config.toml
num_hidden_layers = 12
hidden_size = 192
n_experts = 192
experts_per_token = 3
d_expert = 128
d_shared_expert = 128
hidden_act = "tanh_gelu"
moe_layers = [0, 1, 2, 3, 4, 5, 6, 7, 8, 9, 10, 11]
router_score = "softmax"
normalize_top_k = true
routed_scale = 1.73
balance_loss = 0.00298
balance_bias = true
router_z_loss = 0.0001
n_groups = 8
groups_per_token = 4
init_std_router = 0.0149
lr_router = 0.000342
num_attention_heads = 6
num_key_value_heads = 6
head_dim = 32
vocab_size = 32768
norm = "rmsnorm"
norm_place = "pre"
norm_eps = 1e-06
positions = "learned"
qk_norm = false
attn_scale = 0.177
tie_word_embeddings = true
parallel_block = false
init = "normal"
init_std_qkv = 0.0264
init_std_o = 0.00539
init_std_up = 0.0264
init_std_down = 0.00539
optimizer = "adamw"
learning_rate = 0.00123
lr_mult_o = 0.663
beta1 = 0.9
beta2 = 0.98
lr_head = 0.0085
warmup_steps = 586
schedule = "cos"
final_lr_fraction = 0.03
batch_tokens = [32768, 65536]
max_seq_len = 512
doc_mask = true
train_tokens = 491500000
max_steps = 10665
dataset = "wikipedia_en"
Below are experts of layer 5 (counted from 0) of a mixture-of-experts language model. Rows are named router (the router's row for the expert), up (a neuron's input weights, with its number), down (a neuron's output weights, with its number) and show model dimensions 0-191. Each number is 200 + 20 x the weight over its row's rms, rounded and kept within 0 to 999.
Before each expert's rows: a language model's description of what the expert responds to; "mostly gets" lists some tokens that are sent to it at least half of the time. This comes from a sample of Wikipedia text that the model never trained on.

# expert 50
Descriptive adjectives and suffixes. Adjectives and derivational suffixes after an article in expository prose, such as abnormal, equal, -ological, -ization, -ative.
mostly gets: "ological", "ative", " positive", "ization", " normal", " natural"
router,216,231,204,214,189,200,230,185,217,219,185,210,223,207,220,209,167,172,193,177,191,220,187,176,173,190,215,224,193,212,221,198,182,223,205,176,208,192,174,220,173,159,199,176,174,201,214,208,187,174,176,246,171,222,189,223,174,175,211,227,196,184,196,222,217,170,219,183,225,218,215,210,186,226,190,229,170,212,188,221,220,204,189,184,225,180,196,212,203,211,228,186,217,163,199,211,222,221,164,175,188,226,217,176,217,210,224,219,197,181,176,216,173,193,225,202,200,171,175,173,209,201,232,200,212,186,181,221,187,179,183,219,189,222,200,174,186,187,195,225,184,224,198,172,207,176,179,234,178,220,163,182,174,170,182,215,204,162,176,186,159,169,165,202,186,213,226,215,213,177,182,205,224,182,219,172,183,184,183,185,184,204,195,222,211,215,233,197,211,219,204,219
up8,242,233,204,195,190,193,195,199,187,181,220,210,181,193,189,218,181,203,195,171,221,166,186,169,210,214,185,211,208,220,226,198,217,172,217,170,203,233,168,205,181,182,171,172,197,213,200,174,219,221,205,203,230,190,214,167,197,176,209,182,182,198,194,203,211,192,152,196,200,225,153,234,213,189,190,193,159,183,184,213,178,225,194,212,203,218,195,174,198,260,233,203,207,184,194,197,199,234,173,208,167,210,191,192,208,221,220,212,193,221,189,192,212,195,206,206,241,204,158,188,186,205,207,207,199,165,179,186,173,171,207,202,187,204,164,217,177,196,216,245,154,202,211,209,233,184,192,243,190,205,206,216,217,185,215,196,222,195,192,208,220,216,177,195,225,190,188,209,213,216,223,219,199,177,168,192,157,215,195,188,201,198,159,218,225,223,212,201,191,213,236,217
down8,253,201,188,195,203,216,183,204,209,204,234,201,203,206,153,175,204,233,189,202,205,224,202,213,193,217,182,204,217,163,227,190,223,212,187,183,210,201,213,234,160,230,206,157,199,177,191,186,149,206,180,206,212,198,209,170,205,184,203,231,201,206,186,205,206,213,193,197,191,176,203,215,207,195,186,189,184,207,203,197,181,200,210,199,234,185,160,188,192,196,197,188,222,211,186,181,222,204,191,224,208,176,182,198,191,154,201,244,224,243,158,181,221,221,216,210,220,202,204,181,181,200,168,203,176,198,194,207,183,221,212,190,217,222,197,175,183,197,226,179,213,177,208,220,192,171,193,226,212,207,211,181,201,248,179,181,207,188,207,225,243,183,205,177,191,152,190,208,216,205,186,182,197,218,150,264,175,204,223,184,212,181,196,205,206,233,196,226,189,202,226,211

# expert 29
Past-tense main verbs. Past-tense narrative verbs right after a subject in biographies and event accounts, such as died, returned, joined, arrested, sold.
mostly gets: " died", " worked", " returned", " fell", " joined", " stated"
router,217,228,208,219,177,211,229,189,208,215,192,206,242,200,217,209,179,190,194,166,176,229,206,181,174,195,217,221,178,224,227,193,196,212,210,171,214,219,175,231,160,167,197,181,174,213,218,189,169,173,182,239,169,214,209,225,183,183,229,215,189,179,198,236,222,171,206,181,218,218,207,222,171,208,192,203,175,213,190,212,191,219,182,208,219,181,217,220,181,203,218,194,211,156,195,197,228,220,174,183,181,215,210,193,199,208,238,215,206,195,174,215,180,201,220,213,194,181,175,177,206,192,231,201,203,184,183,199,172,171,179,220,183,218,194,179,189,187,205,231,172,207,205,167,196,187,160,240,176,227,181,192,181,162,197,239,217,179,182,192,193,170,185,171,187,212,225,232,206,174,191,204,222,175,224,177,177,203,174,181,197,194,183,221,208,212,239,206,209,224,197,211
up0,181,198,171,189,199,207,182,208,216,226,171,188,196,185,203,218,201,196,175,154,167,181,184,223,194,229,177,194,192,152,228,224,162,192,186,211,213,193,160,194,178,185,217,190,196,196,160,210,198,163,204,213,241,213,210,227,201,194,195,234,184,130,191,186,208,211,224,214,203,235,195,219,184,197,189,216,201,211,191,184,202,218,191,206,190,223,236,208,182,187,222,200,187,151,203,198,200,232,211,235,193,198,206,195,180,208,232,183,187,214,164,240,205,202,199,202,204,223,193,191,196,186,230,203,182,180,130,236,168,206,187,190,205,208,227,202,213,219,186,207,198,185,218,194,208,192,196,171,196,220,215,235,209,171,206,202,201,219,158,150,204,194,212,181,195,217,187,223,201,237,217,191,177,202,194,194,200,191,211,203,208,182,188,184,169,179,213,220,188,196,206,202
down0,252,185,234,182,247,189,219,244,210,201,208,216,205,208,237,196,189,194,210,208,155,220,192,170,218,199,208,203,167,201,208,205,206,191,228,188,194,172,220,228,233,219,215,208,192,196,229,220,223,183,177,186,210,216,189,177,198,205,147,188,163,234,188,222,204,201,215,227,177,200,200,191,198,191,217,194,193,195,208,201,163,203,225,181,210,202,162,191,190,223,232,234,207,227,181,136,227,214,210,208,224,218,250,232,194,176,202,200,218,207,174,200,224,210,174,183,212,187,214,229,201,201,196,182,204,187,210,164,207,196,193,189,201,207,233,195,187,191,187,179,206,221,213,171,209,196,207,220,224,207,197,200,196,178,207,211,203,172,212,230,216,243,178,206,232,222,192,190,207,208,204,206,174,205,203,221,167,197,226,156,230,217,220,205,213,210,181,198,195,221,213,210

# expert 1
Place-name endings. Final words or suffixes of proper names, mostly streets and places after on/at/in, such as Avenue, Street, -ville, -dale.
mostly gets: " Avenue", " Street", " Rose", " Cemetery", "ville", "dale"
router,224,222,210,213,185,201,222,197,218,213,195,209,218,218,217,219,168,173,199,177,175,219,189,185,176,191,217,220,184,204,224,191,184,218,195,187,216,203,189,229,168,167,194,179,174,211,223,203,183,170,179,245,169,216,177,224,175,167,218,223,189,183,206,218,218,189,218,190,230,222,202,214,183,222,192,220,163,208,193,216,215,202,175,193,215,175,198,224,190,210,218,173,223,162,196,191,229,223,169,181,194,219,232,189,212,218,227,220,207,193,181,207,167,194,215,198,204,181,164,174,211,195,213,208,208,174,182,213,187,170,180,222,178,224,195,174,191,181,195,209,189,233,197,162,196,169,166,225,173,223,180,161,173,168,192,220,209,174,182,184,186,166,168,204,180,208,222,217,205,167,186,215,223,176,238,172,184,200,197,180,189,206,201,231,204,228,230,193,220,214,193,203
up1,197,188,210,228,175,281,222,235,210,172,218,198,202,215,173,202,220,193,210,254,169,199,200,208,184,242,223,184,185,183,219,180,151,218,224,221,207,175,199,220,176,186,179,154,217,206,173,205,210,173,218,171,170,211,187,201,212,199,216,206,184,215,208,198,197,187,193,197,230,214,194,207,208,224,187,224,205,209,207,157,141,205,166,223,204,190,202,178,213,197,189,202,185,202,202,210,231,186,200,212,210,212,226,196,210,214,234,195,221,157,194,201,171,196,205,170,217,201,207,198,205,239,193,228,215,199,211,203,168,210,183,199,201,202,244,201,186,180,237,188,200,203,187,192,169,173,187,206,220,183,199,191,164,215,199,214,180,195,208,213,219,171,180,193,188,184,219,197,208,191,190,216,198,196,226,197,219,182,239,187,181,190,211,205,180,188,212,179,228,211,169,213
down1,184,213,203,204,157,251,180,189,224,193,193,214,188,161,226,195,203,164,228,247,159,190,199,165,193,177,212,227,211,223,168,187,176,241,182,186,219,188,191,182,207,225,215,222,193,243,174,227,200,213,170,189,230,203,209,162,182,208,196,229,211,232,229,225,199,206,180,210,213,187,211,195,223,174,210,181,217,204,218,191,175,205,198,221,180,215,189,199,204,210,195,165,222,195,194,207,200,188,212,208,202,191,172,202,209,212,203,214,229,184,216,220,192,209,182,159,182,203,204,221,207,241,200,217,210,181,221,224,210,198,195,208,209,221,231,194,182,174,178,199,204,193,178,199,187,222,178,235,222,191,209,209,217,182,157,188,178,185,178,194,164,190,230,206,218,205,180,237,180,218,200,215,180,183,195,198,172,205,206,208,174,203,232,215,202,195,208,260,171,219,198,203

# expert 26
Row labels and subjects. Sentence subjects and following verbs (It was, They, he) and label words starting table rows or infobox fields, like Votes, Species, Coordinates.
mostly gets: " MPC", " Coordinates", " Turnout", " Species", " There", " households"
router,216,229,218,212,171,219,231,185,217,239,197,211,225,199,219,205,174,186,182,169,183,208,183,194,167,190,234,211,183,210,217,185,180,215,211,188,213,210,177,223,179,164,194,192,177,201,221,200,184,182,182,252,174,207,186,220,178,171,235,226,195,186,185,203,228,171,209,178,218,222,199,208,189,222,188,221,163,212,192,215,194,205,170,192,205,174,208,213,204,205,229,165,215,170,206,196,223,236,177,191,190,213,221,180,225,224,224,227,211,195,182,198,179,192,222,199,199,168,173,182,221,208,226,203,218,197,190,225,194,167,179,234,174,222,182,184,198,188,209,208,164,215,185,182,212,181,171,224,178,231,177,185,174,164,182,220,201,173,179,186,186,172,184,201,194,206,225,211,213,157,187,231,208,176,225,171,197,198,182,181,189,196,208,228,188,229,226,189,209,223,177,211
up4,176,225,198,229,229,222,187,217,204,224,158,200,181,224,169,192,180,200,201,235,178,243,193,227,202,193,183,189,188,188,180,221,166,222,199,191,187,155,196,170,246,184,195,208,195,187,192,228,172,180,201,194,191,218,240,170,204,167,189,189,222,197,166,225,210,166,173,232,182,214,234,220,202,225,214,261,192,209,199,190,217,205,225,192,214,213,204,194,206,198,236,198,186,213,217,198,216,184,207,193,203,197,202,174,222,181,201,208,207,193,189,198,187,232,229,197,182,215,198,188,210,211,200,173,202,207,188,183,179,216,187,186,182,200,196,205,173,205,237,223,241,216,230,195,204,158,209,213,212,176,195,182,206,213,182,207,223,235,201,232,164,217,227,229,205,226,216,225,205,184,188,192,207,195,216,193,236,186,202,202,209,182,205,186,163,195,199,228,224,252,200,204
down4,247,221,204,208,194,171,196,201,221,203,193,181,195,203,196,188,196,169,173,196,190,218,205,235,199,207,178,174,194,155,209,209,218,190,219,201,212,205,175,238,173,190,238,222,196,175,226,195,214,217,198,200,170,197,185,192,198,190,192,163,203,203,185,190,184,204,155,209,209,226,198,180,222,219,214,227,194,196,232,199,187,204,210,182,189,196,168,190,227,209,195,178,219,202,204,194,217,219,249,170,222,200,231,202,181,177,207,190,163,207,217,201,249,209,201,136,184,206,181,187,189,176,207,203,193,227,189,179,161,184,196,198,162,198,174,187,192,192,173,217,193,211,178,218,207,210,224,244,181,205,168,213,211,191,203,189,153,199,202,216,197,146,193,212,211,214,198,226,159,211,198,192,192,194,212,223,199,207,218,230,178,220,171,199,202,212,176,192,163,167,178,180

# expert 9
Biography main verbs. Main verbs after a person subject in biographies, mostly was, is, attended, graduated, worked, e.g. "He was drafted".
mostly gets: " graduated", " attended", " worked", "Born", " mater", " graduating"
router,225,221,212,211,169,215,228,193,221,229,196,219,233,206,225,215,179,189,192,174,198,214,185,184,180,176,240,207,191,212,222,180,170,224,206,166,198,204,170,225,173,171,200,165,177,195,225,197,184,177,182,233,177,215,199,224,179,171,219,218,188,187,191,217,233,182,206,196,233,222,195,205,171,209,191,212,169,209,180,216,203,202,180,185,215,177,196,208,187,202,220,171,202,172,204,200,223,234,167,185,201,207,215,193,214,225,233,214,211,177,182,202,190,188,223,207,212,184,180,182,205,191,214,214,218,194,169,218,169,176,183,220,174,223,193,183,195,187,189,222,164,220,203,167,213,168,166,242,173,227,182,175,183,176,182,229,189,163,178,178,180,168,186,187,195,207,216,231,210,167,173,226,221,184,232,172,173,201,187,192,201,188,199,222,200,219,216,194,204,225,191,207
up4,204,244,207,189,230,194,182,176,165,202,176,209,190,215,203,197,186,183,189,231,156,248,144,222,195,175,179,196,205,154,174,202,178,209,189,211,180,172,152,209,214,173,182,238,202,199,204,211,215,196,178,203,224,193,187,199,172,192,185,188,213,194,208,223,207,195,227,188,217,218,205,226,149,208,211,219,210,205,186,193,248,200,176,184,226,225,203,185,193,200,230,209,188,178,165,173,238,198,179,160,208,193,203,193,189,211,242,206,173,184,197,172,180,202,202,211,178,195,224,182,201,202,215,192,228,168,216,182,189,189,206,206,211,198,180,169,191,192,218,207,240,229,182,170,214,178,208,187,185,190,202,171,187,207,201,193,189,230,201,208,187,224,208,208,196,244,182,190,212,205,198,201,226,167,176,184,217,166,200,211,186,198,189,183,170,216,195,192,227,211,222,208
down4,236,211,223,232,240,209,231,181,223,218,194,248,201,188,215,232,213,197,192,208,184,187,193,186,194,210,217,206,181,231,221,219,217,197,192,190,205,197,195,219,194,208,182,178,206,162,202,250,274,200,180,198,171,201,213,197,167,204,188,175,195,239,246,207,209,177,214,201,204,177,208,198,191,192,234,191,232,189,205,206,224,218,215,198,222,185,213,217,218,215,201,205,215,215,151,194,214,197,254,215,215,194,217,228,215,199,221,163,184,188,189,186,225,175,169,199,214,203,198,216,239,180,186,215,213,168,229,175,197,202,218,168,184,190,208,183,223,210,193,170,174,201,182,198,194,224,224,180,188,199,165,207,223,192,232,205,212,187,204,183,193,213,204,167,189,190,199,204,183,204,171,218,200,185,194,211,192,209,180,156,224,191,184,208,197,179,228,198,189,166,205,192

# expert 6
Clause verbs, discourse connectives. Main verbs after subject pronouns and sentence-level connectives in prose, such as it is, there seems, however, because, said.
mostly gets: " However", " said", " however", " because", " due", " According"
router,216,223,211,220,181,207,223,190,219,232,196,202,229,219,224,211,175,191,179,163,182,222,191,192,177,201,229,222,201,194,223,188,184,218,211,180,206,187,180,223,167,174,192,169,175,202,220,196,179,164,176,251,172,208,196,227,193,174,234,223,191,177,198,210,220,172,211,165,220,216,207,212,182,217,172,208,176,212,190,218,213,202,185,187,216,178,205,222,181,207,213,174,223,170,200,209,221,226,166,187,189,213,213,174,219,220,226,223,209,188,177,198,166,187,221,211,194,176,174,178,222,190,229,186,214,207,171,219,184,174,182,229,173,221,181,177,184,192,205,210,187,221,206,171,205,178,166,218,176,229,188,189,175,167,197,220,215,169,179,188,178,171,190,189,186,206,228,230,193,156,186,216,220,177,224,169,187,202,185,187,187,192,187,231,196,217,214,205,211,231,204,216
up0,191,193,192,196,212,215,197,178,207,206,148,180,215,197,195,211,194,177,184,190,165,203,181,219,200,212,170,217,168,191,201,238,187,212,187,190,192,212,202,201,182,196,220,197,198,211,169,229,202,158,140,222,224,217,209,234,195,212,166,245,175,173,188,213,197,237,202,200,197,228,206,215,177,202,175,237,180,214,211,174,204,219,176,194,200,225,242,207,198,188,226,246,184,162,196,230,182,219,189,231,197,173,197,197,182,192,194,190,177,210,171,249,167,194,209,211,174,210,154,195,216,178,206,221,203,179,151,213,170,203,187,185,201,207,224,232,209,204,196,192,204,184,238,190,217,185,193,217,200,198,207,214,221,170,196,217,192,222,172,149,193,187,190,187,192,196,205,205,216,222,196,205,212,197,225,192,218,177,210,206,213,214,167,186,211,179,189,191,198,208,225,220
down0,196,208,184,191,236,184,225,242,198,194,208,207,182,214,201,184,176,171,218,228,216,245,211,179,197,187,243,200,177,211,163,227,204,203,236,200,213,206,235,229,210,218,217,218,211,189,185,196,206,180,187,204,242,209,195,188,176,223,182,195,200,223,204,202,196,251,190,209,165,213,212,167,197,191,226,193,200,195,194,235,195,182,199,189,221,167,188,210,230,214,204,239,205,183,187,175,191,202,226,203,228,194,210,210,181,230,210,162,171,202,200,211,214,168,175,193,206,195,216,202,196,241,218,209,198,185,211,148,209,183,204,177,232,200,239,198,186,187,207,211,196,205,175,178,241,242,211,200,230,209,192,212,179,175,207,169,225,166,212,234,223,205,175,222,192,203,209,182,192,200,177,214,187,212,197,219,178,190,227,174,209,233,226,177,205,219,207,187,182,205,214,165

# expert 22
Consequence and inclusion verbs. Verbs and connectors after that, which or and, such as led, culminated, followed, including, such as.
mostly gets: " led", " such", " include", " followed", " including", " Preceded"
router,211,224,207,218,178,214,219,188,218,241,205,206,232,201,224,205,188,159,182,169,181,214,177,184,173,180,208,214,206,198,230,204,180,212,204,171,221,192,174,218,170,168,211,182,180,200,217,184,173,188,183,252,180,210,184,217,179,187,218,229,191,182,203,224,220,179,228,186,231,221,200,206,174,213,193,210,161,216,171,208,200,206,181,198,218,180,194,211,189,209,221,188,221,169,200,210,222,216,172,184,197,213,227,174,205,223,219,226,207,170,178,212,162,193,229,191,196,167,184,170,220,187,234,190,217,195,186,214,177,179,179,216,182,219,201,165,181,193,210,221,185,218,203,174,195,183,173,226,173,214,166,190,167,171,174,225,222,167,181,185,167,166,182,188,168,208,227,209,208,185,186,207,224,181,223,173,190,192,181,189,199,190,202,225,197,211,232,189,219,213,185,217
up0,173,200,193,171,193,224,180,214,197,220,183,189,190,209,209,215,193,181,180,172,203,171,175,190,192,248,173,191,164,166,202,218,197,200,168,198,214,202,204,212,195,196,220,186,200,190,186,216,189,175,201,193,242,190,169,226,199,189,194,220,164,149,185,193,204,212,193,209,195,238,163,205,167,189,163,221,194,209,196,183,192,212,180,226,205,225,238,228,203,186,200,214,165,172,199,223,196,241,189,208,198,198,202,184,171,194,238,178,185,213,164,214,204,203,178,202,200,205,155,208,177,190,196,205,167,193,136,191,183,192,175,181,181,208,209,230,194,200,195,196,211,179,213,200,189,200,201,208,190,206,222,219,222,125,198,218,191,185,180,171,198,171,187,207,203,172,214,219,207,231,207,220,203,197,232,194,194,208,210,189,204,188,183,174,175,191,235,223,180,203,231,203
down0,218,184,211,165,190,168,195,231,200,202,175,204,222,177,226,175,182,206,212,199,194,167,208,184,190,230,231,215,207,226,173,199,209,204,235,171,196,164,221,211,211,241,198,182,248,206,207,239,191,195,181,153,235,231,213,183,221,229,171,212,172,223,166,183,162,200,240,203,175,202,222,187,202,216,187,199,187,205,187,220,207,186,219,162,219,209,168,204,174,193,191,198,195,203,169,155,200,209,181,219,194,238,216,187,159,207,218,185,177,201,167,220,185,211,189,182,225,172,203,229,180,244,218,184,153,178,206,170,204,207,169,199,211,196,218,202,180,200,214,206,204,181,198,185,204,199,206,185,220,215,170,210,187,173,232,204,186,214,210,228,196,190,180,205,216,200,207,195,181,212,188,236,189,190,179,220,201,197,204,176,217,203,190,207,188,181,183,192,194,200,220,192

# expert 45
Mid-word subword pieces. Inner or final pieces of uncommon words and names after a split start, e.g. fa-irest, st-aples, Super-Sonics, Mill-ikan.
mostly gets: "ap", "ire", "ont", "ente", "amp", "ag"
router,226,235,213,207,190,213,234,191,216,221,209,205,231,217,214,210,172,182,192,166,189,219,186,184,176,185,224,226,190,203,217,186,179,224,206,179,209,209,189,225,179,161,204,191,171,193,218,193,195,170,183,231,171,212,195,225,180,172,222,219,188,185,188,232,221,170,219,195,230,215,206,207,194,224,186,237,170,212,178,214,210,209,186,190,213,177,190,226,188,210,226,170,219,155,199,207,230,224,169,176,192,224,224,183,211,219,233,218,184,185,187,221,167,199,212,196,194,179,177,171,215,197,234,192,213,180,173,227,185,185,171,225,185,222,194,181,189,186,192,218,188,225,188,172,201,173,174,221,174,233,173,178,172,178,180,225,198,161,173,181,174,178,179,197,186,218,230,233,201,176,181,209,207,182,227,173,189,189,194,187,192,204,193,225,198,224,224,194,198,211,183,202
up4,171,248,205,190,196,201,204,186,205,198,223,233,174,224,187,189,180,184,204,228,207,209,190,229,186,218,227,223,181,170,146,191,206,236,220,193,201,220,207,182,224,189,179,222,201,176,209,186,215,193,187,191,186,210,229,181,163,171,158,184,240,174,205,213,209,181,229,222,217,220,209,208,174,204,197,205,201,208,218,213,252,175,183,189,217,178,225,214,191,214,225,243,203,177,172,199,202,212,182,193,179,176,197,200,220,169,217,193,176,180,202,199,196,217,210,245,180,195,212,186,197,211,212,192,196,193,180,210,197,187,165,183,213,192,197,199,177,193,228,212,217,182,208,171,192,177,223,176,182,202,194,182,199,219,197,192,187,235,208,237,181,210,208,207,200,212,205,194,206,201,180,216,174,203,210,186,224,173,213,213,211,177,182,181,149,176,166,201,185,274,187,203
down4,203,198,219,204,212,250,220,171,222,227,179,218,203,199,172,187,211,190,159,218,184,174,209,200,200,210,180,226,187,203,199,173,179,215,220,237,189,229,161,199,183,189,193,216,183,158,213,203,165,202,180,218,224,179,212,181,192,193,198,215,197,198,207,210,186,170,216,188,215,176,219,207,192,183,218,187,236,205,223,181,195,199,200,225,209,178,174,175,197,187,202,182,176,205,202,231,191,218,217,170,217,202,196,201,204,171,186,179,204,226,193,155,182,205,166,180,189,144,210,230,196,195,186,232,201,209,231,166,171,217,166,207,192,204,202,199,164,180,179,209,187,208,175,200,176,215,202,220,190,241,177,200,197,192,216,218,202,188,206,174,252,154,171,219,171,194,202,212,182,175,214,225,212,220,198,223,185,208,159,202,215,233,181,187,209,222,184,190,198,205,182,170

# expert 47
Closing punctuation marks. Closing parentheses, quotation marks, brackets and commas ending acronyms, nicknames, quoted names or parenthetical asides, such as (FEMA), "JEEP".
mostly gets: "\",", "\"", ",\"", ")\"", "”", "\")"
router,229,224,212,205,180,207,220,189,209,228,202,208,223,201,224,210,165,186,185,184,185,225,181,200,181,185,225,214,189,209,233,182,194,214,207,176,210,206,185,223,165,174,198,185,181,198,227,196,187,178,177,243,176,221,188,222,179,162,230,218,189,183,197,224,226,180,219,188,220,216,204,204,185,215,183,211,164,206,191,218,215,202,179,192,215,167,203,214,192,221,221,175,219,172,188,197,234,228,170,186,193,226,219,187,206,231,222,225,204,188,180,208,175,203,211,204,206,175,181,172,220,193,233,208,204,185,181,221,171,168,175,224,182,227,183,179,185,176,183,216,181,228,191,166,196,179,163,228,179,238,178,167,168,174,195,217,215,165,175,180,178,168,181,196,181,210,225,211,193,175,192,213,222,179,221,171,172,202,197,179,185,201,200,236,204,228,226,201,219,213,193,204
up4,183,251,160,190,217,197,185,220,171,210,205,184,161,183,206,175,216,215,223,238,209,234,170,218,201,190,237,180,210,212,194,181,193,252,175,230,199,228,188,186,220,193,199,217,189,181,219,200,207,184,199,189,206,264,207,189,196,167,198,172,202,204,214,234,206,193,193,214,167,206,238,204,155,200,186,221,206,203,197,217,252,205,194,199,210,234,210,221,203,205,195,231,210,192,170,190,187,205,201,199,183,176,183,197,211,163,197,193,160,155,209,190,174,207,195,209,158,201,233,186,186,203,211,190,185,196,177,152,182,186,205,196,238,191,201,190,190,211,223,206,236,195,199,200,206,198,217,199,203,215,202,186,193,203,192,222,176,193,200,233,207,217,206,222,213,227,202,217,175,187,203,199,194,179,211,196,209,216,187,216,195,170,152,173,182,190,178,220,206,231,219,189
down4,215,141,148,175,163,252,209,217,202,229,212,181,182,210,202,195,200,202,220,188,152,186,232,184,176,230,182,198,184,215,200,201,224,156,161,173,232,184,194,234,175,235,224,207,234,199,198,212,205,209,161,200,193,167,228,221,186,177,207,191,203,241,190,217,214,215,195,183,227,228,184,193,192,199,195,213,192,212,217,234,208,190,182,177,215,200,173,199,194,190,191,203,196,196,227,207,168,213,223,216,188,207,193,195,227,195,235,175,167,260,216,218,223,208,219,191,184,197,196,205,214,185,163,183,175,176,228,206,191,214,203,176,193,212,199,178,189,206,183,194,203,203,180,202,200,214,225,204,207,204,186,206,218,178,192,230,227,228,201,215,213,214,205,181,201,216,158,215,226,184,196,194,208,211,237,191,196,187,209,226,222,184,196,195,187,221,197,199,179,210,196,179

# expert 12
Mid-word name fragments. Letter pieces inside foreign or uncommon proper names and words, often in tables, such as Lar-am-ie, Heim-atmuseum, Breið-abl-ik.
mostly gets: "im", "am", "em", "ó", "ym", "/a"
router,222,222,208,215,174,216,232,176,228,225,201,203,218,199,217,218,168,186,195,173,185,207,178,178,177,170,222,223,184,202,225,190,185,232,195,177,209,197,178,226,170,168,185,185,173,196,214,199,194,175,174,233,176,215,183,218,184,178,235,230,190,178,206,220,231,182,207,186,224,222,195,208,180,216,178,232,165,213,198,219,203,200,171,183,214,172,203,217,203,205,232,180,216,175,196,203,245,222,168,193,192,219,222,174,221,214,227,209,193,183,184,208,163,205,226,199,198,174,164,180,216,190,230,198,215,181,179,215,174,176,177,224,178,222,198,176,188,189,207,213,177,229,196,170,216,172,178,223,173,217,182,180,178,166,187,233,206,175,181,185,185,171,178,182,187,209,216,223,207,178,184,212,221,180,229,172,194,193,188,188,190,206,196,231,207,220,227,195,211,213,204,217
up4,169,219,191,198,176,224,183,221,184,217,203,207,146,200,181,203,216,190,212,234,196,211,194,235,211,219,198,197,171,188,181,188,181,209,199,176,191,200,195,196,223,200,220,206,199,221,219,173,147,202,208,192,201,200,213,193,178,165,152,218,208,179,203,212,192,196,203,209,228,208,219,233,182,204,205,203,211,202,189,185,230,214,175,215,236,187,209,170,215,210,233,265,212,215,184,191,192,194,221,229,187,203,199,213,215,191,207,201,170,183,206,194,163,180,225,192,208,197,223,186,176,169,200,207,201,218,198,185,172,192,209,205,198,191,237,196,161,187,234,207,215,153,203,184,229,180,215,205,202,213,217,179,176,217,178,191,162,242,197,191,215,217,233,217,166,232,184,198,202,159,209,207,191,196,203,190,182,196,226,188,188,150,208,201,190,197,189,242,178,234,231,204
down4,216,189,191,244,186,216,222,174,229,232,213,208,206,188,219,200,182,219,167,197,155,203,208,199,182,218,223,210,207,156,221,185,218,197,207,205,161,186,219,212,194,195,211,176,191,166,218,178,207,209,199,205,134,184,203,169,206,225,203,193,180,235,208,172,206,178,158,185,202,196,208,217,212,189,194,181,223,204,207,237,200,210,209,189,221,187,178,208,232,199,210,201,206,236,217,172,209,190,197,189,228,189,208,228,189,213,193,202,180,205,209,181,212,226,218,175,211,198,192,205,186,184,173,198,176,208,199,199,180,191,159,201,207,215,169,164,222,232,187,162,196,213,205,195,195,210,178,245,173,220,196,194,217,213,240,205,243,174,176,186,205,199,193,167,210,175,160,221,206,198,179,187,210,198,245,229,202,207,184,179,208,165,212,187,176,210,232,200,193,172,218,208

# expert 61
Non-Latin script bytes. Raw byte pieces of Tamil, Devanagari and Japanese text, plus odd symbols and pipes in results tables, such as \, _, ±.
mostly gets: "_", " ibn", "்", "\\", " ±", "ī"
router,225,231,209,210,180,210,224,195,215,222,200,209,226,208,218,211,171,186,194,183,180,213,192,191,170,185,216,214,191,207,222,192,184,228,206,177,211,196,179,235,174,169,186,178,173,202,219,193,186,178,172,242,174,209,195,220,178,178,220,225,200,181,207,220,234,188,207,177,224,220,200,213,192,227,192,218,161,213,185,221,208,213,179,206,206,182,199,220,197,221,228,191,214,165,189,196,228,232,178,180,199,216,226,172,222,217,233,213,195,196,178,210,164,199,228,194,202,168,175,169,219,201,236,199,204,186,175,213,166,168,170,220,179,221,195,175,189,181,206,212,180,230,191,173,207,180,177,225,170,219,176,177,181,180,186,225,210,173,181,178,177,172,173,188,190,219,217,224,206,164,184,208,217,175,221,166,192,197,181,172,188,196,202,237,200,227,229,185,212,224,198,206
up4,160,241,191,214,220,206,204,201,206,226,196,216,208,217,196,193,206,174,206,192,185,210,151,190,180,188,221,234,192,155,200,187,176,211,213,203,185,178,185,207,224,170,225,196,190,209,230,232,180,195,203,200,193,256,209,208,181,192,187,205,222,182,164,224,229,174,217,199,204,218,206,198,163,237,219,228,169,201,217,215,238,220,216,172,225,193,211,174,218,200,221,209,187,183,192,211,230,223,200,183,173,197,230,187,185,198,212,201,210,195,183,170,162,187,214,217,159,186,200,164,192,217,215,164,215,176,192,187,211,179,217,195,204,195,200,186,176,204,223,204,219,215,201,177,193,160,170,214,177,220,181,207,180,178,194,217,195,179,183,213,171,194,221,193,169,220,214,208,183,199,202,205,203,184,222,166,222,183,191,169,172,174,201,184,156,214,194,205,196,252,211,212
down4,211,209,196,220,181,209,214,196,189,205,207,240,196,210,184,197,214,220,157,182,192,188,213,199,217,188,217,222,225,219,175,204,207,224,189,207,205,194,221,216,176,201,220,194,195,189,214,209,197,212,215,221,183,197,203,206,187,185,219,217,194,192,177,176,227,166,169,191,211,211,179,191,195,225,196,215,197,219,242,223,233,164,188,195,180,176,171,205,171,179,227,207,210,218,199,177,200,202,201,254,209,205,182,221,200,194,205,217,207,193,210,187,219,185,215,222,200,196,238,234,193,217,184,202,210,170,213,177,165,180,211,209,111,206,176,224,201,199,217,202,179,214,210,185,181,204,203,211,226,221,144,223,246,180,194,212,231,170,205,203,211,188,172,192,194,229,207,200,202,192,189,204,211,166,235,234,180,243,164,232,215,188,159,227,187,206,197,208,185,204,203,203